python train.py --num_hidden_layers=13 --n_experts=64 --d_shared_expert=576 --router_score="sigmoid" --normalize_top_k=true --routed_scale=2.45 --init_std_router=0.021 --vocab_size=32623 --norm="rmsnorm" --tie_word_embeddings=false --learning_rate=0.0109 --max_seq_len=2048 --train_tokens=732700000
Below are experts of layer 6 (counted from 0) of a mixture-of-experts language model. Rows are named router (the router's row for the expert), gate (a neuron's input weights, with its number), up (a neuron's input weights, with its number) and show model dimensions 192-223. Each number is 200 + 30 x the weight over its row's rms, rounded and kept within 0 to 999.
After each expert's rows: "mostly gets" lists some tokens that are sent to it at least half of the time; "gets" lists some tokens that make up at least twice as much of what it gets as of all text. This comes from a sample of Wikipedia text that the model never trained on. Tokens count by the router's weight.

# expert 58
router,214,276,177,213,264,176,188,261,222,209,202,172,162,197,193,172,231,165,212,192,159,219,246,174,213,177,174,206,208,202,209,214
gate0,174,197,228,194,157,217,208,197,193,189,206,210,179,193,203,154,160,186,209,151,226,222,231,162,138,151,250,152,181,186,202,211
up0,239,158,183,168,203,179,144,218,229,201,248,184,236,242,176,243,261,201,227,267,149,166,219,219,285,218,179,174,201,185,192,195
gate1,195,201,235,217,193,275,207,228,224,190,184,199,187,186,180,146,232,153,262,162,244,189,216,131,206,169,180,162,173,174,221,219
up1,235,195,201,165,241,256,240,221,197,208,181,199,171,233,186,154,263,246,218,210,249,218,205,236,175,200,199,230,189,209,188,288
gate2,208,208,197,233,232,167,237,190,222,209,196,164,227,209,183,184,224,197,214,246,196,211,161,231,160,186,183,214,153,166,170,169
up2,165,229,198,200,218,156,218,165,257,218,252,120,272,216,189,217,162,152,223,225,185,191,132,217,186,215,198,148,146,171,239,162
gate3,220,174,227,174,252,197,195,222,185,200,208,194,216,208,204,208,156,231,182,245,203,259,214,224,230,251,170,201,144,200,189,214
up3,183,199,148,169,134,197,175,173,150,190,207,226,170,206,201,186,227,155,187,126,168,196,219,182,208,154,170,169,222,212,251,202
gate4,191,244,190,229,232,177,212,160,160,225,228,203,199,181,174,210,177,162,224,195,203,198,176,249,222,227,232,222,176,146,204,233
up4,205,246,163,231,151,199,204,185,163,221,142,227,216,212,188,198,173,171,159,202,215,214,205,267,239,156,231,235,191,212,179,219
gate5,187,177,260,227,231,183,212,163,229,212,214,167,184,196,197,148,230,185,190,215,206,188,179,212,229,195,236,181,178,214,185,215
up5,198,217,147,198,167,219,194,193,206,204,171,195,238,227,202,252,194,210,169,192,192,202,215,203,211,200,235,160,214,219,229,188
gate6,131,204,200,204,175,225,226,205,222,261,230,236,203,229,191,161,188,180,219,193,175,237,198,218,230,174,212,159,188,151,169,132
up6,179,215,184,228,179,207,224,194,210,212,238,237,201,208,218,175,137,243,170,194,197,168,215,177,239,204,182,208,212,169,183,199
gate7,197,161,161,215,200,231,200,169,161,256,206,160,214,220,186,197,177,214,212,202,176,179,223,180,204,198,227,137,168,154,227,173
up7,217,208,185,216,209,220,212,196,218,207,203,165,175,211,141,204,182,193,247,196,207,146,200,196,204,174,194,206,173,182,203,200
gate8,201,186,168,176,181,202,168,204,196,161,199,163,216,243,134,197,222,232,213,237,148,171,180,240,218,220,206,218,201,182,210,160
up8,215,219,208,180,181,209,181,193,189,233,177,197,161,261,160,183,188,202,176,179,247,187,216,214,193,232,173,213,195,192,186,193
gate9,204,232,176,242,213,198,187,200,219,237,145,199,139,172,281,174,226,205,202,180,164,188,248,220,210,207,204,177,207,220,184,191
up9,158,215,192,214,193,226,244,205,169,228,172,261,156,157,257,192,210,210,208,216,228,194,248,193,186,215,222,161,231,176,178,175
gate10,171,190,208,203,222,236,207,235,153,151,193,212,177,172,201,158,122,208,199,146,180,197,216,157,145,98,189,184,201,149,207,197
up10,191,194,173,180,255,219,229,226,170,203,218,167,163,177,194,231,202,218,215,267,192,235,179,203,121,193,226,185,200,188,181,187
mostly gets: "', ", "FRA ", "while ", "vocals", "BRA ", "\": "
gets: "| ", ", ", "- ", ". ", "; ", "\""

# expert 43
router,168,223,218,206,234,213,228,195,180,240,188,197,151,167,185,198,215,200,197,145,252,208,219,204,211,182,194,221,215,198,174,199
gate0,238,166,138,227,190,206,183,192,236,165,209,216,154,177,215,197,246,194,203,236,216,176,160,221,195,237,196,169,149,189,212,226
up0,212,224,121,174,188,197,157,215,216,98,176,172,218,252,185,172,209,184,211,251,220,188,132,167,225,198,208,184,153,215,239,201
gate1,171,170,164,137,165,144,234,206,228,256,222,217,216,185,238,199,142,208,187,152,174,146,222,237,175,215,171,207,187,212,195,183
up1,266,245,190,228,200,206,149,202,196,119,201,223,193,153,197,165,202,240,193,251,268,275,187,180,169,224,201,165,201,239,194,158
gate2,234,218,169,171,207,211,261,212,136,162,190,213,182,214,231,165,182,197,151,188,191,202,209,222,227,149,210,200,175,173,124,189
up2,199,186,212,189,118,206,185,155,210,237,161,180,189,167,180,227,227,142,196,187,164,232,218,155,172,279,152,170,249,212,194,169
gate3,184,296,171,162,212,201,191,150,204,258,199,173,180,183,190,236,161,271,209,184,166,150,212,188,128,172,168,219,229,177,184,205
up3,187,183,191,235,205,282,219,152,182,222,194,205,221,198,208,255,264,170,202,200,244,243,205,226,168,153,263,207,158,207,145,177
gate4,200,180,206,199,231,219,227,180,219,170,196,203,173,129,222,212,184,201,191,243,185,181,269,201,227,217,230,175,211,227,179,194
up4,221,224,164,190,172,172,206,195,166,235,210,232,203,218,199,158,176,226,200,159,239,188,157,187,141,200,217,183,151,181,182,159
gate5,225,251,194,173,214,170,192,165,191,186,179,200,223,172,209,146,157,200,206,232,154,229,204,199,240,177,161,200,212,164,140,201
up5,227,219,212,263,244,209,237,208,192,190,192,180,209,232,244,281,216,225,247,191,234,166,187,235,207,179,228,241,228,172,133,197
gate6,158,232,184,208,229,202,244,202,189,185,197,193,230,245,212,231,178,167,239,207,225,155,208,198,181,150,226,143,179,260,202,206
up6,196,227,172,208,174,163,244,196,122,191,217,197,187,164,201,213,206,201,196,203,199,191,192,205,196,228,193,187,178,190,200,220
gate7,174,220,167,221,232,194,171,217,188,242,205,176,206,187,196,187,148,163,89,265,251,234,202,250,200,163,212,231,205,260,239,200
up7,183,155,200,280,150,216,217,195,183,184,223,204,203,198,212,252,215,192,223,194,192,180,189,190,241,218,174,207,243,150,167,192
gate8,200,275,269,174,195,265,279,178,207,210,206,218,204,210,258,200,191,194,206,173,175,186,183,223,188,209,214,160,183,189,158,231
up8,221,158,202,234,209,186,144,162,226,221,256,225,222,151,205,212,261,224,170,246,190,196,200,191,156,171,210,196,233,234,205,188
gate9,237,213,151,193,226,226,260,141,180,175,182,176,164,161,201,201,226,179,193,208,205,178,196,218,213,223,200,209,214,168,192,185
up9,229,208,187,212,195,174,208,141,174,228,158,231,165,154,202,162,241,194,214,214,220,171,219,210,221,213,189,198,196,151,216,181
gate10,249,230,133,201,175,186,173,160,174,189,241,217,186,174,183,163,196,179,159,193,167,170,174,198,202,235,208,170,165,196,169,177
up10,196,125,183,211,180,162,119,178,173,198,210,200,150,227,162,178,236,178,172,178,210,190,173,252,216,259,194,207,184,237,204,194
mostly gets: "including ", "(\"", "\", ", "against ", "include ", "hosted "
gets: ", ", ". ", "of ", "(", "and ", "to "

# expert 52
router,166,260,210,252,240,195,206,169,206,207,212,173,214,193,191,243,194,199,208,203,245,166,185,215,213,156,246,269,229,206,202,182
gate6,220,201,137,223,233,189,245,145,177,216,181,140,133,198,209,157,214,231,196,214,171,205,208,165,191,229,171,148,230,220,181,219
up6,156,196,195,226,173,173,190,240,218,254,171,191,178,178,178,203,184,192,159,186,218,211,197,177,167,182,118,199,220,273,187,203
gate7,162,155,232,204,239,217,211,166,195,244,164,164,188,178,185,205,139,219,177,195,187,165,215,210,190,200,251,150,179,182,122,209
up7,179,188,233,222,175,159,202,176,211,193,225,227,219,233,201,185,160,187,204,246,196,129,169,198,196,238,225,189,196,212,201,219
gate8,178,137,252,115,226,220,202,174,161,220,238,145,235,227,229,225,201,200,228,155,221,224,163,159,203,294,182,219,181,271,187,195
up8,160,160,220,193,236,216,207,183,233,161,220,193,228,209,217,216,237,232,230,167,201,197,251,209,218,176,199,187,248,253,189,164
gate9,155,246,236,192,225,177,202,201,213,212,173,224,209,171,215,224,153,163,181,173,140,197,207,231,236,186,181,146,193,183,209,244
up9,203,206,208,134,170,258,157,172,207,198,217,203,188,215,210,199,278,194,192,214,223,235,168,200,158,249,211,212,188,191,229,209
gate10,207,140,228,186,189,161,183,205,228,204,224,193,191,141,200,187,181,269,196,201,188,205,221,176,281,177,181,188,206,206,181,219
up10,175,242,204,188,218,180,237,183,183,187,170,209,207,225,211,224,192,206,141,146,226,243,230,196,248,236,183,174,200,195,236,188
gate11,170,241,176,203,178,229,208,209,187,250,196,232,180,234,133,169,172,243,165,216,147,149,203,175,226,210,218,206,175,197,198,219
up11,157,208,193,192,201,261,176,153,184,201,214,235,161,195,207,177,185,227,250,192,179,230,209,233,214,237,217,185,193,249,233,230
gate12,185,180,153,163,263,216,195,197,199,204,238,273,201,181,181,149,251,190,181,256,167,199,258,209,200,183,229,206,206,152,162,238
up12,187,188,179,134,234,218,176,200,188,167,257,213,210,171,146,188,203,183,206,191,199,175,191,211,194,220,216,205,200,193,218,188
gate13,160,227,187,230,250,218,174,175,165,237,154,186,211,139,220,186,228,205,227,184,188,242,178,230,147,241,175,163,178,153,159,209
up13,152,217,201,143,212,163,236,195,184,210,216,180,172,195,180,185,213,227,208,185,171,185,148,180,260,252,234,167,230,201,168,221
gate14,196,200,184,238,267,215,209,183,160,233,217,204,200,181,198,177,208,182,182,200,192,200,184,237,233,147,151,269,187,142,170,245
up14,249,249,249,166,219,177,252,190,242,236,268,191,204,187,180,224,225,192,197,224,179,228,169,175,165,146,171,256,235,203,193,198
gate15,151,185,214,241,165,212,251,163,226,204,279,173,232,200,201,179,199,185,207,183,237,231,175,211,180,189,217,138,161,205,184,234
up15,137,201,234,195,204,140,173,200,168,200,195,185,237,189,216,188,238,166,196,184,219,204,160,180,183,211,187,161,154,245,208,205
gate16,130,184,226,202,204,234,181,199,199,206,209,141,141,222,189,209,233,219,188,262,223,114,193,197,209,258,228,184,194,150,167,243
up16,195,210,170,217,190,176,194,189,179,168,228,204,286,234,191,167,195,194,179,194,194,229,161,174,120,205,150,163,162,198,149,195
mostly gets: "\". ", ".\"", "He ", "These ", "\".", ".\" "
gets: ". ", "\n\n", ".", ", ", "The ", "\n"

# expert 12
router,175,196,177,217,208,191,187,176,173,197,227,241,186,224,251,221,234,203,193,190,194,174,245,173,152,155,182,198,180,155,172,157
gate0,209,170,194,271,254,186,182,208,210,178,176,198,257,161,254,203,212,286,187,214,221,179,214,201,188,141,236,220,196,235,168,185
up0,196,162,165,238,266,199,222,197,181,182,209,178,233,207,172,225,247,214,223,186,228,164,242,194,174,234,213,257,255,207,192,190
gate1,223,170,169,206,195,172,218,221,195,220,175,209,136,212,219,180,227,176,142,188,169,187,215,254,208,182,194,236,159,146,194,169
up1,133,117,168,180,217,192,191,222,159,214,204,167,187,151,211,209,156,210,225,190,238,239,259,153,174,201,168,188,249,172,201,201
gate2,158,205,170,237,228,224,208,202,206,155,195,221,187,203,242,214,200,225,222,136,216,181,156,223,210,209,205,183,196,195,190,235
up2,201,232,168,182,142,183,193,185,171,292,231,193,178,182,251,193,190,159,139,233,144,115,210,184,231,212,163,217,157,164,161,164
gate3,194,187,198,205,210,142,235,222,158,235,203,248,228,226,154,168,225,199,162,160,238,148,193,181,175,211,134,184,200,171,191,211
up3,191,190,193,232,217,233,147,142,268,186,185,205,182,194,203,223,148,209,240,189,166,217,254,220,154,209,260,248,191,276,266,192
gate4,175,199,202,181,250,192,209,168,148,193,227,182,177,138,181,223,197,233,220,215,183,174,177,169,179,204,194,190,140,182,169,188
up4,230,195,144,213,262,180,195,210,248,198,180,221,197,230,186,189,227,229,207,180,194,215,196,182,170,206,214,182,147,218,130,282
gate5,201,167,195,225,234,215,188,169,167,200,168,202,257,172,134,179,199,250,172,119,230,215,235,180,226,162,193,186,193,155,210,208
up5,200,204,186,212,183,174,180,204,242,150,190,232,225,90,212,154,191,187,142,247,210,183,214,235,207,191,195,210,198,207,201,191
gate6,201,226,227,228,216,174,188,208,134,208,227,203,186,168,202,182,176,224,140,173,180,230,225,155,151,189,250,200,216,159,178,193
up6,196,232,214,202,205,157,222,193,188,180,233,231,201,244,241,256,211,162,208,166,264,187,206,241,218,222,190,158,192,236,172,239
gate7,193,199,135,185,216,191,181,185,177,208,201,142,127,233,247,215,196,117,154,226,194,151,233,191,168,210,186,185,202,191,212,196
up7,180,200,173,194,197,115,249,218,223,198,200,216,227,236,216,232,184,210,185,160,167,218,201,195,278,228,204,180,221,216,152,149
gate8,192,186,277,197,218,242,156,186,166,219,186,155,197,224,164,215,204,213,202,200,177,161,152,122,138,229,224,279,139,150,152,196
up8,191,181,201,211,235,171,218,195,192,155,223,233,227,201,221,224,243,194,169,242,192,188,198,174,188,166,204,209,230,176,169,267
gate9,174,193,179,208,231,228,229,228,174,239,211,168,182,189,229,217,158,222,163,145,177,238,181,213,137,204,249,194,226,163,178,205
up9,191,148,198,198,232,215,203,221,187,190,201,178,268,218,222,191,236,188,225,238,217,133,198,226,208,176,191,168,139,239,207,210
gate10,233,215,222,194,206,203,202,247,183,176,133,179,225,192,159,182,235,185,212,183,218,230,210,236,211,207,220,218,231,207,159,253
up10,225,218,181,200,255,201,219,219,171,199,141,178,192,157,218,188,232,214,230,231,223,153,133,262,207,171,204,220,209,158,198,201
mostly gets: "Federal ", "Ministry ", "Foreign ", "Independent ", "www", "also"
gets: "| ", "the ", "- ", "|", "(", ": "

# expert 46
router,192,213,168,177,241,149,226,216,162,197,213,235,177,140,206,161,195,175,211,197,156,89,156,193,197,207,173,228,211,195,208,220
gate0,165,240,184,185,270,212,197,185,164,190,177,221,197,186,166,193,148,158,221,187,256,217,186,200,185,165,279,220,223,214,180,220
up0,193,147,156,224,151,233,285,234,251,237,205,187,191,245,220,213,239,188,199,217,147,158,204,201,166,188,129,218,228,202,239,167
gate1,172,261,205,183,200,159,233,194,174,225,214,177,211,149,223,169,203,176,208,225,164,133,241,188,151,173,176,176,200,188,219,219
up1,249,151,260,186,193,279,218,178,177,196,171,229,200,209,177,226,202,187,194,153,201,261,161,194,234,207,208,218,185,189,202,209
gate2,189,170,201,249,226,200,235,208,244,241,214,200,220,205,158,185,234,165,205,216,162,224,215,231,192,181,178,192,215,147,215,202
up2,216,203,179,266,220,158,150,253,181,217,243,213,177,155,189,271,181,181,190,170,148,180,193,181,229,183,230,184,277,168,213,193
gate3,177,180,198,132,227,131,230,178,183,216,186,231,222,219,187,153,264,208,188,218,154,205,223,197,144,138,105,210,129,203,172,225
up3,184,194,140,234,181,199,267,161,197,255,220,226,160,201,167,199,184,181,174,206,200,162,169,203,183,191,207,243,191,204,220,215
gate4,171,177,135,189,178,173,211,193,177,253,230,220,169,190,204,172,181,220,199,167,225,171,198,222,189,161,196,200,210,162,220,126
up4,188,160,176,203,205,200,238,230,175,220,182,157,204,130,216,230,230,221,162,182,207,183,189,240,161,162,218,227,204,176,228,174
gate5,208,189,202,202,211,182,212,213,205,169,219,188,214,161,191,232,169,216,217,157,185,169,194,210,246,203,269,169,167,220,178,238
up5,145,207,230,218,259,192,240,174,185,219,280,224,218,237,191,181,270,189,206,212,234,231,182,228,182,203,168,169,129,169,208,211
gate6,253,172,153,159,240,186,220,214,203,185,207,169,152,169,197,165,212,229,182,166,190,210,222,203,225,173,237,186,200,123,213,191
up6,181,192,222,183,172,186,199,169,193,149,147,205,241,246,202,185,164,191,244,183,228,177,214,189,216,161,170,156,247,192,221,208
gate7,152,223,203,178,289,220,247,209,183,197,200,242,238,201,151,165,205,227,169,216,173,206,175,179,221,173,231,198,193,189,167,157
up7,149,230,187,180,292,190,249,161,160,219,204,259,247,223,166,151,228,211,214,194,208,207,194,163,178,173,201,183,208,246,193,176
gate8,214,197,153,283,188,200,212,167,184,216,214,192,213,222,216,189,167,165,174,216,164,179,188,221,218,166,230,162,208,180,178,170
up8,233,175,142,222,221,188,224,169,168,242,232,194,193,211,202,209,183,196,193,176,136,211,186,228,174,233,201,173,230,163,174,189
gate9,166,177,190,211,180,161,254,177,235,175,200,224,197,255,175,230,202,196,207,186,162,252,153,161,227,216,191,211,161,200,169,205
up9,199,195,191,218,197,188,159,164,203,206,220,143,146,210,157,195,223,185,188,215,166,195,228,227,117,191,209,177,123,239,230,275
gate10,162,232,128,212,216,253,245,237,236,214,168,152,194,155,205,176,252,217,189,176,171,138,193,161,157,208,165,167,141,172,210,199
up10,184,191,163,197,212,187,221,215,222,248,156,188,188,192,174,127,212,229,194,200,227,131,223,205,162,168,174,177,167,196,191,149
mostly gets: "Binomial ", "Height", "needed ", "Length", "should ", "Died"
gets: "| ", "- ", "and ", "to ", "–", "for "

# expert 26
router,161,202,172,245,236,200,196,227,157,188,174,198,214,234,189,118,231,146,198,158,231,150,152,176,222,218,191,163,182,196,198,230
gate0,245,182,217,202,271,208,243,189,251,217,215,151,170,249,171,152,173,236,235,228,158,128,203,180,207,176,185,206,164,192,214,195
up0,217,226,218,196,247,230,257,234,231,198,204,127,178,221,197,134,218,174,208,192,225,179,163,156,199,177,246,169,171,167,230,216
gate1,226,140,204,243,231,155,219,192,177,207,191,227,158,219,154,165,153,230,220,202,222,142,203,196,233,211,193,180,150,231,198,198
up1,201,245,192,276,271,249,220,212,215,208,184,230,219,153,183,218,219,223,211,257,232,220,188,148,164,220,167,246,216,204,193,197
gate2,177,124,172,220,181,200,212,192,217,220,213,233,229,198,243,171,200,192,182,178,231,213,203,132,183,198,169,179,170,195,196,193
up2,191,266,224,184,264,150,186,218,188,206,256,242,196,226,190,210,215,197,212,204,173,252,231,264,204,162,242,202,184,196,231,207
gate3,148,178,197,229,230,177,211,189,243,135,252,190,151,180,195,214,190,190,204,236,187,138,192,217,187,262,224,178,216,215,187,178
up3,176,203,213,212,242,186,203,254,206,144,226,228,121,204,158,171,178,224,179,265,221,157,183,255,153,253,230,226,192,210,220,196
gate4,225,217,206,174,202,230,199,203,184,147,171,223,165,215,229,167,178,215,141,195,219,195,237,194,212,140,183,187,185,216,191,132
up4,166,163,155,243,249,193,186,236,202,207,169,194,179,212,180,234,213,259,193,181,256,240,188,189,167,203,227,241,192,187,203,202
gate5,140,211,294,211,270,176,188,243,259,230,143,172,176,192,184,225,195,228,215,181,209,214,178,180,229,183,218,187,147,207,227,250
up5,243,239,202,203,226,217,154,192,240,228,169,171,236,206,260,254,225,188,154,236,208,226,212,186,185,175,175,181,131,196,252,190
gate6,191,203,171,188,209,145,233,209,208,258,193,176,234,210,169,222,189,192,223,166,196,170,216,189,241,211,204,195,206,178,215,224
up6,148,205,193,175,218,211,249,199,241,215,179,210,223,186,170,199,247,223,246,193,195,175,172,178,184,227,189,192,197,176,164,215
gate7,258,171,205,199,186,172,241,259,145,190,209,228,241,169,234,179,218,245,249,209,187,220,172,165,172,197,242,186,171,191,220,172
up7,196,175,162,140,232,221,202,202,189,191,243,185,208,224,219,201,227,165,171,180,217,223,188,219,193,195,197,135,164,256,254,231
gate8,207,202,168,197,167,255,233,194,177,238,182,266,190,207,168,169,187,218,171,212,212,225,145,194,254,232,128,133,200,140,232,187
up8,178,218,238,188,171,201,152,206,223,170,208,173,186,243,230,230,211,200,203,255,170,217,208,244,182,201,189,204,225,207,152,228
gate9,198,225,180,153,270,203,192,223,210,195,164,193,184,195,144,194,189,204,226,233,200,139,209,210,224,233,156,218,193,147,196,228
up9,203,229,200,215,204,210,148,213,170,197,180,202,184,184,169,257,217,216,146,223,264,156,231,187,187,191,181,173,160,199,198,162
gate10,190,249,220,183,211,185,131,211,234,158,147,214,195,178,241,220,206,188,185,167,203,186,212,203,182,177,165,172,127,181,156,226
up10,197,203,232,210,217,261,163,210,255,201,183,117,215,178,175,145,202,197,183,227,193,199,171,190,183,185,238,219,156,214,185,241
mostly gets: "tells ", "without ", "make ", "get ", "How ", "My "
gets: "of ", "in ", "to ", "by ", "\"", "with "

# expert 55
router,206,212,190,223,218,265,234,169,234,208,197,197,214,171,191,207,200,202,188,199,169,256,226,202,241,239,168,220,228,181,184,183
gate6,182,220,160,160,205,216,200,194,238,212,220,171,171,175,229,177,228,193,149,224,209,188,192,202,166,225,184,169,227,148,212,222
up6,160,185,191,161,185,191,231,222,178,191,145,187,244,198,161,209,205,171,207,175,249,191,217,168,198,200,233,216,198,150,236,236
gate7,190,186,176,226,267,217,206,217,237,200,231,138,210,180,213,203,197,218,202,198,202,209,210,143,207,208,185,159,160,158,202,260
up7,229,208,204,198,219,218,207,205,266,241,153,153,202,185,168,207,218,178,249,169,114,206,218,168,295,172,165,151,177,191,164,200
gate8,205,249,161,173,209,203,197,162,224,200,192,190,182,214,121,238,171,206,216,210,177,170,225,204,255,223,268,171,204,190,145,186
up8,204,229,175,171,191,223,181,201,176,197,156,194,194,175,208,215,152,216,251,177,143,230,255,125,178,217,250,203,241,197,164,182
gate9,194,181,206,145,152,197,267,148,175,162,190,178,197,189,180,219,186,205,178,136,227,229,158,197,164,193,215,224,210,202,144,233
up9,199,206,187,168,172,198,214,196,209,176,172,188,203,139,215,191,195,156,199,214,258,181,183,181,149,269,202,158,190,199,170,224
gate10,158,196,206,193,196,284,309,206,231,128,196,186,190,184,204,184,165,236,227,177,120,141,165,265,246,179,211,177,225,239,158,253
up10,173,160,185,220,263,149,184,184,187,184,188,184,225,222,198,217,201,215,241,194,187,152,204,201,180,167,208,169,198,169,233,175
gate11,179,177,135,250,225,249,252,200,233,170,212,190,164,225,211,188,160,203,199,241,181,237,182,190,195,223,145,157,218,169,164,228
up11,198,239,192,179,185,174,157,188,226,186,200,167,172,212,223,195,209,173,176,177,167,240,193,221,265,148,213,221,202,145,218,211
gate12,222,204,182,251,245,236,205,170,205,212,221,241,192,174,163,194,193,272,228,220,165,180,199,210,173,176,196,217,203,162,141,218
up12,233,171,107,180,203,205,189,195,202,189,161,258,244,226,166,206,175,212,188,218,225,220,213,192,178,237,232,227,210,238,170,212
gate13,213,249,225,190,228,147,149,258,212,188,163,199,188,199,170,151,202,158,190,185,171,203,214,179,207,259,222,174,217,179,219,188
up13,206,189,186,183,159,188,162,222,214,182,204,230,181,140,211,222,204,253,262,164,203,221,230,253,212,166,136,149,258,196,191,196
gate14,228,198,177,236,269,191,216,199,236,209,190,248,148,175,199,228,174,202,213,239,157,166,221,212,183,170,236,169,216,187,176,231
up14,225,208,168,176,168,151,204,140,168,199,172,160,247,186,249,129,275,182,230,216,192,225,194,171,229,217,165,209,225,247,240,189
gate15,225,224,174,194,207,233,220,190,207,207,224,151,145,213,186,167,199,227,242,184,170,188,142,186,205,187,216,211,209,134,146,185
up15,164,207,181,169,224,179,164,200,165,181,234,251,179,220,225,265,163,136,159,200,186,173,203,206,239,189,137,232,198,182,211,224
gate16,178,198,187,214,164,208,234,201,200,222,214,227,207,206,178,258,180,205,206,213,183,182,185,253,201,209,231,178,121,222,206,231
up16,210,245,186,219,198,201,157,196,200,176,211,182,247,230,215,210,215,161,211,226,194,227,128,248,229,180,249,200,189,206,203,219
mostly gets: "Phylum", "Binomial ", "Coordinates", "Died", "Representatives ", "Labour "
gets: "- ", "which ", " ", "he ", ") ", "was "

# expert 4
router,187,199,162,246,222,199,148,129,192,230,149,178,206,237,167,147,151,204,175,148,206,216,219,197,204,171,157,198,204,223,195,240
gate6,168,192,231,229,244,200,201,190,227,203,168,149,159,124,225,256,171,191,161,142,138,197,179,203,205,170,200,229,210,226,224,165
up6,180,168,251,187,214,153,213,207,163,182,196,177,182,142,217,210,178,173,147,213,209,251,162,246,252,171,178,219,185,231,223,154
gate7,206,183,244,172,186,197,160,190,173,223,239,203,205,200,138,157,237,150,179,202,173,201,209,222,186,180,228,188,217,201,191,273
up7,230,212,198,211,216,209,215,225,267,177,191,223,200,189,215,249,185,220,211,199,242,205,251,192,219,146,237,217,217,159,167,229
gate8,256,144,167,238,194,219,222,178,172,176,227,190,213,178,209,184,187,224,210,157,196,214,229,198,167,256,178,174,143,226,209,183
up8,202,235,242,204,175,203,221,239,212,173,187,187,165,178,246,194,219,176,209,187,205,172,240,212,191,188,176,218,176,249,201,221
gate9,157,207,151,269,184,201,227,135,174,215,195,201,199,225,184,226,216,215,170,204,186,252,166,232,221,201,196,201,172,198,237,170
up9,203,268,171,163,206,176,198,210,205,259,183,192,177,183,230,204,168,195,177,186,240,195,171,241,160,184,233,173,211,190,197,210
gate10,205,219,164,242,251,165,202,208,204,211,184,176,230,210,140,158,202,170,208,201,200,187,194,196,233,200,261,194,119,186,219,160
up10,180,223,193,249,139,169,156,213,204,216,249,176,173,241,175,188,162,168,230,242,235,167,241,169,176,205,219,199,195,222,202,180
gate11,202,207,216,236,209,186,188,228,210,170,192,157,152,201,208,219,153,175,183,181,107,266,217,196,263,209,260,208,230,220,216,172
up11,205,202,208,203,192,166,140,196,165,184,182,241,257,254,154,186,235,215,218,212,202,206,192,198,205,203,218,179,158,182,205,196
gate12,204,179,241,184,202,218,230,195,174,214,146,220,179,169,162,149,150,236,154,202,188,147,175,224,196,178,253,250,211,205,196,222
up12,182,177,194,178,212,215,211,198,188,210,186,176,191,206,165,222,205,222,215,188,173,170,201,233,225,155,194,214,196,210,208,188
gate13,197,163,204,221,168,181,232,221,195,203,178,198,223,245,165,181,195,174,153,227,258,203,205,192,169,201,203,184,157,143,206,247
up13,212,230,164,203,224,228,208,141,242,255,162,178,212,188,170,193,174,210,166,179,265,184,200,207,182,210,239,211,182,161,197,203
gate14,176,170,286,144,169,207,218,166,255,191,223,226,212,109,203,212,202,180,167,180,212,204,230,182,231,155,147,198,216,182,193,217
up14,206,208,227,151,177,198,203,196,310,226,231,233,209,173,202,196,235,185,231,170,186,183,219,195,206,179,181,204,239,220,177,234
gate15,149,179,147,254,228,220,137,220,196,203,181,196,172,207,201,203,187,236,217,191,214,168,286,158,193,209,152,168,153,195,187,256
up15,146,178,183,234,209,216,187,250,222,192,152,113,195,202,227,175,190,186,216,189,250,213,230,140,232,161,213,137,194,171,174,162
gate16,181,209,180,221,161,218,184,156,229,192,233,135,172,185,224,231,197,205,226,146,216,189,197,236,204,180,174,150,200,177,203,189
up16,236,195,165,189,269,170,194,228,189,216,239,169,188,150,198,155,237,124,216,136,226,220,279,196,179,228,224,192,135,236,241,206
mostly gets: ".\"", "His ", "Career", "\". ", "During ", "Votes "
gets: ". ", "\n\n", "==", "\n", "In ", "."